{
  "balance_bias": false,
  "vocab_size": 8192,
  "norm": "rmsnorm"
}
Below are experts of layer 3 (counted from 0) of a mixture-of-experts language model. Rows are named router (the router's row for the expert), up (a neuron's input weights, with its number) and show model dimensions 0-255. Each number is 128 + 32 x the weight over its row's rms, rounded and kept within 0 to 255. Numbers have three digits each.
Before each expert's rows: a language model's description of what the expert responds to. This comes from a sample of Wikipedia text that the model never trained on.

# expert 56
What it handles: Opening brackets and prefixes
router:100091174139161086158143121176134118102145187086119112071122214135119117133147172110117138125145105059117219147122159172185113136096110144134101085095146114180095085083157156133105136094243097088140080145106091138174137129127138094038129147135216126101108117106173152150139164088127119109121100101154137088126132085151142142147127116124098129091117052125118143103165104151154101092144119137139145140155093147049162072088121137130126141097121077096201095126130097156139142134140140117113103116019107134087138146150131176125177136117123068108091137165155151060126140098159096100172192070131126109116102122132200100173163134147154186144115108173138099170129149116086155118086096124175107124138109103160127114147122125095076062162143117118109123158129089142096145098124141
up0:147141106141117168120166168092127150094173056169064100135111101116032120144122140133109182103097103097153092129159084145146116125141151121124112153143142130118156117143115118106141125169074178099126096090172105132138118125132136152141168172112100182145083213098183131110116106130065189081127202088109114148191138138126127175128137070126133103110191147144136153126096164142064111115111098087137154153176205112164175142158071213154072092116114136123113147129163149154137122090050116105118091137175131160188076035165102135145134153077109102131102151107156116159111125110150132149105148128121084147139192123144109177144122125141122071141078118142107099098109115142120126120103128088109102155140097148077176189111100165097102146114109186073181152082155168124127156117058129
up1:103139157117102155140124134165122131125093103140116133136093116139187138185147097145073111141172094154106115114168099149150190134136108180143144116126144109092101110140144168066145149142120155146175146157168089094109128164111137139097183129120134133131100086144188218015131159098145145103108142134125133081166106092103091128154132048170104152121108121135082182100113174125086181138143061091153124118136112150128200118140133147080108068091187051191066118101136118122130154045065159121143165163160111115153103124090075162132112099136136162121146128105157110088098143152119115166107062089129062149126164118152091117131166120134134114156086141093130175086140182127186139049137127095154156232103159113110089129117122157131130159134153097127156095098134172123175123109107089
up2:132132105102078132125211154108146083132124089122143133135077100092166148118106161123071130156180072100137158109181099130162146163197131148152131064145114173111108137196131121033102187124135137154140122108239132108145094126119092130125124114155110110117067105166141107135141167132086148113149154173077101175176143172159142215123128075119134068188061105124149186122159158177135159108122145141126098137139171099162133178078149141137139097135162099140109067131148070191083199088119122175147133129117096190090107117119121155115107143143125144091115114118124118108075137128138174122129143133121103128097109131125135134140143121104093110102120155107173134149131127101163118090103113141147122180157101061158199101172111155182184104079119182096133126083146077153162150190118084
up3:103154145146116110150159142094137108132155129104125104155101111102129141128142122135078162078158071126141115090146119136164143152079136153133117153181131069166148129109125128104114144144098132138083097178147109112056168157113131097159167134105066122128122189148119142143115166174153163146134131154213159085158119122144144175128074104248108092117183096169104129085126207163127205073105140091160159137132175119099151132166178150090138101065122135139150216036174082101211128101157144147177141143155099210101082073116141133154098094086164182092199136112122111159062108121161163115141111140167143162137143132091101132141097160138073099090085157157166126162183137103140120122116164176114129157108117115107161146097128122126135182141095140130158149128107146100142118111106124
up4:105113130129079131145206186134163098110207099116073111164138142076120213159115084153105143115083069126147127107180102085123082112108102145102149145114126153147116117160129100133142115106148151068113152143163166133071123116155127096124187155152125127129151170124127164076100115111106157150150141141090150139178136139154079153087170106143175095104091049133199175109236185140083132154168103088118135143091166124097222152104140137135106109127138121136156117127147126183052176082064126074168185154162115135156153123111167151144106116043133137142098110156170191164122154156118128157139138099159146114152141148108135157107141127093100114095144128136115106143162110136163127118154168129109108180130130110063195139184084120115125163121079110060105161123134123116088093167158108
up5:146161112206094120092149170151133137144173113157099139156092104139129110213117130176120123097178091129102117138111029094199145131100127135142165185214137101161074121126138180119112139162128098110102073132165152135122193118087092127105157148087140125097167118142145109124144121120150115121067132082110122155108141116122115142171147109128103143124134142163154143160140164129074176085165146107102131169102137111114188121133143136138107143127080085132113124116135123088134121122113138115151139138140098179082129140133127115139115152115111131087125072139130121130140116100135131116097074193161090162153138204115139174151216109173097118115106123189166101139128130050105169048125145125087196159091226120179244162146102172139101107133098114116076110136169147159104191179132091
up6:114169160161147152123132117124166154103148120138121156101061095087172145076146111103155206117177107112056155118147134157170173056158161147132174160116133135175135148180094132087135107163180083094083070105192148115201071133144107133117137154069110122147080163098084177113106159142085121154085102155154113111121093158198173125129179109170134114091097103089100133172122156082121154110057089092065135134134087126150134137121123141111182165105061062141144095144152157136132125151113096112138122127147091200152124111205125139168167136180161126168141137128139117135112158147133119102096148135124119124151166180116099180144153149132126146091063117143064133108204154137134131106081132124167147170116217108096152160138116119137074147138171142086057104148112118169099161140129137
up7:128167142146088137146112168107172141169181122079121119120116141144144206142148145094126115136105138139136117128107089127122107092150157089194160123164129125117090134130154075149142106131170163147178095140183093104098118109163081169121132089175082141136099150132047120081163118155122111095146091156127069122123038065140116118144179122134080075062116131119093163117140242188122071137057119121121161112102151092154141192145099127086122092153141122133116141064158175119119178116200145104066134202135082143170087124121207134121068098166171141134121123170120157143157195143098126129067195143134178124172127089111134135148080146052103126124157138147134118072098117166080076133116129134186171132126149136090085128137144140116118101121125115091123119116108148152126117124112134

# expert 9
What it handles: Table cells, field labels
router:098188158077167104185099102179153171122091084128136125168126174140189127098055145127147113119133134078159149116083133056148125144086141139092107116146158201136130098069189113124120130143153117135189124115113145156147110118100127115199089116132161117081151160112128188075161151119096116163123104067163143146109129135144155113153104100112131105081172162142169080122093097162087130077113128128139173208143123109109147111137139147172148100056097159116167104132134107136077146083132132091145095074121136133155098149164150109145173122045158111072145128106096130054130112146151118159153131121140136074154129148107083108134089150139158232149128154144126093153148112074170165164113075084144072080107126181165166122150135085087033142086115118111160099162165170141108126114136150
up0:124120099154108101121156147112110118130117099122120122143108120091136150123150115118121122140142106162126103112140121128122128116131139117117121135114136102115133150133104086134135112124128140092121173140134126123101134107129116128110101161128142125126082156141125100114108109160082146155147155127139114106110076125158128182137107104124125095119140146083135168130139157113111123125126112081185109129000172226190044110120180148143146103181135138199123186156045227174083201024135134050112151132229168136185078016150069093180133191108134157050198156234148154121184127076103178161110154094141146149156126126118141131159116122100100134137119123149119137155135154151140114086130143130111138135103109081096119116124140142131110147152130133113170140087121109136115144170142114
up1:145108129166107109170173111086154130171118099042188159087124098116135172185123120097147108141155103133048151135161111163097167106081142177133113160155133166174086139126152097111134090064101190104117210092147106073126083131148123145103179123124137176134141172137121095078128135133073171084105152139147155096229092120151139179167122127149073167109134111158096161129173168193152129094095129138183161131186194091123141124117103133154140103147139125160124050171185100120112116108088122148060138127190134158120048093121093106165125091133115145098148118161163124145084162191119113114112144131133125183126124132119170138135110165147099122013132160135114126138127178122097104108120158138118138117162121138105181151117117157160142160119078073184137128097124133170133101155101139
up2:208130099163098156138149145065144125123137096085127110182140144129164156127153074151106179122114122152173148074099092167095184152120113099129156128148141083096165137126108158079149131154126193119101113126180146157104191117124106095184173076154180159101140104143134154094094177149131178078159160128127127140145183142146173180149139169178075074120091154205150103102127113116133150108075083132140112169082163117083113142108058139089091115170055153088154153168174124103133149059124130088189197116108093172152158138121108140110113107149121189092137125167167163129111143087162094100113128169186116144121133146115198131179125120113160121110077070125076130155154122118179104082159136132109043091071089132092125109120141159131120119127103118115136104073123144132134093176087117
up3:180167079173183105107195203111080077094197162147108161103119104079112160147162098115103151119084092137156109142196112164136129104144156183157132075159119068193132094077132115084112143141163136065139105066188094165057200115147089101142134128121149168131135132124097196144100125098119129107097140176116095143078139168101187119115079073137101070106088097251219143116113171091147142106168094103140134101113153118144118147093120114103063129173149150162093131130126134157157160097116118124201177084133138144123113130115127115141096106132149153127148090133118154182157150101133153149111088147139126101143179166114106138138163133091120140142098112146186128206164135141124115129112150154116171122111161102121167162099128116080125139145133074144161138124157116125168136093117137
up4:097190081161111110119148133136143112094155127104128149128061109105090143173138080148125122089182115140095106072137085089100154131088144095141143125112136124123103097124137108147103105103132120158119144146149083166099141097165083130134136168105130136096117213147159148108089117153090171081138159165124167152126075145217139192135163151190154115163095058150133146167148178095106182121134097134146128155183150143132136105113145167054109129156127104168123158112202105077130139050073137131136169142205121137091150082115117073123072063103145131093116155119145133150127155068030164139078130153162153130107141099122149126155129084086148149054069131130133145147142120118175115069147145080121127090101145081105092166128178209119073111152110153131109111117186130168150158085126135
up5:112130122142086117111137176121133107119135080102095189132122107147125108175170103175149143144166119141165107163189061145052154123038144132064132132186104118136125156135121139097113082164106145113127188073179171100184089158145115103124152135085092192124120091108091119106128088148102130128093185145154137106166144168125112118148196131087155118179143116175136097148206171116082141094178103129150140128174172099161180158102098122154125155144112094154167118104155148069103139105098101166128151122148122104141098063115136117107093110094139117150148096154099095195061134087115165129106145122136210192157078125148149152136107126180071175054154111144151192161144123109120124095139143109108105122140138082109129117087183202195095144104091091176127167096116125128137132126086161
up6:115140131196070079151173188145128096139109134150127139108126111144097177115152092112147112152159101213141140136198137136083158102139169162134137121090174162143147125196208146053113139099111111134145166122159211125121162102154115077138160126115137159118114102176156104122131108139111127140140149105113089169131121127134136136110147109227113135169075126126183142103169129204099139132156049092114138089080121142202134086092099173145081161149142137104158118107212151154100171111133117098130144114156166130073151100136166095184145158189092178142162094163143084140084152125139073187094135046161139108124157133155143154129093132091109115094114192170121112129216162146129074085142134117156126150127130098102126129167129164157152160160163127125169126087135126136159091155138115
up7:094180168172165135134138155093113120156120157135142139161139155090175157157153092129080171142171095154145143066132125119129148147009148123096136163143096121155114151149125140094115188114147144105086138069172131154042133124109145146106161168126099111136156122130139201180158115126106166152109153161112077147146138155112100109113159104087111078047124116144090140147131161108083154137133136096110120129144144133248171172101143135125100094133080083107126137094201107143099178080116196086146155175116102171157097096124182116127039087153076081135176107109152109132167079166084146124088095098105122115085164137152134119143098103115109116104101135134149092110160144161164162069232167149101119173110138129158145152145119152124134166133120126138147078125108113136187130144074129

# expert 37
What it handles: Capital initial letters
router:101098105114144095123131153182128179100116131079113152144119123123097133145148158135120157126111123108119180155110146109104127101091125111064079083194184126080177085079127166104058136096097129165130149189132103144140135153068092113141161178106078127129154137181101128090083114104087129153074098071147118080096086138119181123104116133100117118062130073107180113117138103105098136171092086151174162111123147118088082115124164144132124118092182136160127081172181101119114137109114105071112101108071128128129152133117189086125169154095165113129113135122098165054063211133195179162103211128112046187149159152117145142059107137148148185116135155138135125136152167108118124101116074101175134119102053137150144163105067108126090110181133115087185142108137104116145134137148112
up1:122117107160092116075128149139203178134154155137163151122139084105163123205193082130135157109144150145141080145109131134094140117125188141130113093123148163144128171086117106069082193136130134150105076141177159098147099074110048072078137177097090224161088170130141146101093130166114142177101158134110097130129162092126109140134142172162104108129142147171095125096186098130093070166164158064135140158114140088156161142089090133123142078197127170101118131133179085126142103114063083148141213087089088180099104154127117123121156125120135117144155097131109122116102132131101144139102175131114149109140131134098151141157167202125148051054098111135106137145153073194145121075100112118139166137165153170120141147063145160196133092153113135092113118137171117160148102170115125
up2:117140156108060144105143186140145138144110134111109118146073097127147141146143074174117184149157145122102143144157094156109120103176138130133190118162078137140094088124112059097137165118089101133157168044188151164101169193124114142146126139112114144087089132120102135170099133049108156140100155154127138115158159071145138145139122181149068104139112111087138129232175171174072098129149092089121098145134180146139157135141118117124103097091087128148115166096141135120127119120137140100136152138192112169177064114157080080122075141154134110096135122096083137110147169147134145150152207152160155115122076160145100118152117104120080160146145181120205115132155147101170103132113190055100130210113102127110143150144116175126117144135039145127132156061147129114075130107031133
up3:101112133173079122118169130099103179108196125108128127138072105134123147158175078152050126107117119199112120123130141172155133128116146158111144149141177110137107156119136169120117153074083119107134076131169154087102138150121166072127162151112093133145153126119139164127065117161096149123140143151069076100193107086146105181101130091138174122106121135107127114195132149120097128176101142104154076166137161092134167155102084130145133117123062068131139137176233107071138111110131098165131121176185151113164112067051120146184120149168135153158139104144228116095108183129126135112087134131147123136158115145062167089158119142111141097154097160133123110096176088105126061112103156145082129162109131142097164174171122180132174137155151076155192121111218116166105132158151093
up4:129168205147081095152180119094142086166128137133113147146110120133159132117111082106126163140130112175141101130135124123152134144117170097088118117093096146152158153163136083086138147106165115135136143134130214132070153123144120138122131128106131176130128111177136145205132188097082140108147174131069130161136107195167146119161158098150154115188188117108121120132174193177108178152185131139147191103222203120120206093066059126138085158104133157157101160091113156104076164082082144126155141125148134175131131112113165121191144104117145064163128135103125118129116157133081113146087169129151118113099120126114150114145117102108197154142101144128178146057133129078235099122133164066135214136103166073129115168130117160112083141117150102134159128123176174123126148133144103
up5:115176151126145141144144145119127169137071121108114141139106080102099200162176110171069157157167144176121205157130098125173146140146169111148134146148081105130182084159117139065155122157089163122171101094186159090096099171104126166128190177111070163134115117133128165108133127170117176078151122139134132111157151137145136160069131071116122161105103124152126125159158126105108184146132134100149125079123202095144148170089133094086107094177127112143154166139180108143125176124086135123124107162118132164167081047151089096101156135028184155096138133163164155097095087071215111136111088133122105140142146132161111196129161118108088141015116167126183143151120163154115137081160138161110151153100143161113151133171109194139110158172110094129139100091148146128104163162103134
up6:137094138123154167151188178120121124120094137150129168089067089082112139151147127103075201069132099162159102103133122110111149106083135094147159124173203139168183153127171119128126202163103174168178145129162137105076168089107122114176165157140140164141109125095134126060096121132158143164116132123167127078135131092128130186152203113093104076178100138125105082167105158110127167154136093177118169101150138115194152133122127156152094150105106105123104127144134158138125120079104103086164164103129042130151090080073146112173149107145125140082097147122109137066144186097126173089172158162128139135147122153113108134170110139061176072124134151177146151152182136107158102103097082095109132105161148138144158170115123137191191162151063096096152124164168170110102156168048094
up7:151208134185050167105177101162184093096116097150089156133097089156132169134135103133145108074130086152124141078169152128127112164069188118162135128089145125106129102124122147165124146118185140149147129125113185144093125099120193182109122164123091155132084136127099113140151163151078142103142184125096171127180132136138149190115115130136096190134086148112152147165140197122146123099128073095136115120105161131089141137046103141145114085125115180103139129154127118153102195138083138009162166136109095175134097123175090134180067185095146127110127066121150173182142153142117110193118169152162105157146119141164185167139135136098077127057150130101157144101195145139162096111106111130149102139103129075091109147113129199165160170131150150099183113105154115107148084112110107
up8:113132107209049109088178149113172111135145094218133119141082092088139138161123100105121142162106156142160130122137119080089172111093139135147131104137113149140134141132224131125134139119136149133097096158174169079107135148192111175169159151161096127144139094161140131100122095162100075116062102112057124117129140161138100141143131107092160120118161113154131089122161144178129122134181044091127134049109175134152182142115130094103138133182169120166170106103174101124161161103116197167176126177174070195162127098111090066110109145086100098209141150095164160101121129155182154148123148161136115083128076128109110122130161128123111082078142124127135115102169168113143125089141119070186127125089075102109153152165115175175111113120095109110135094171100177167172158168090152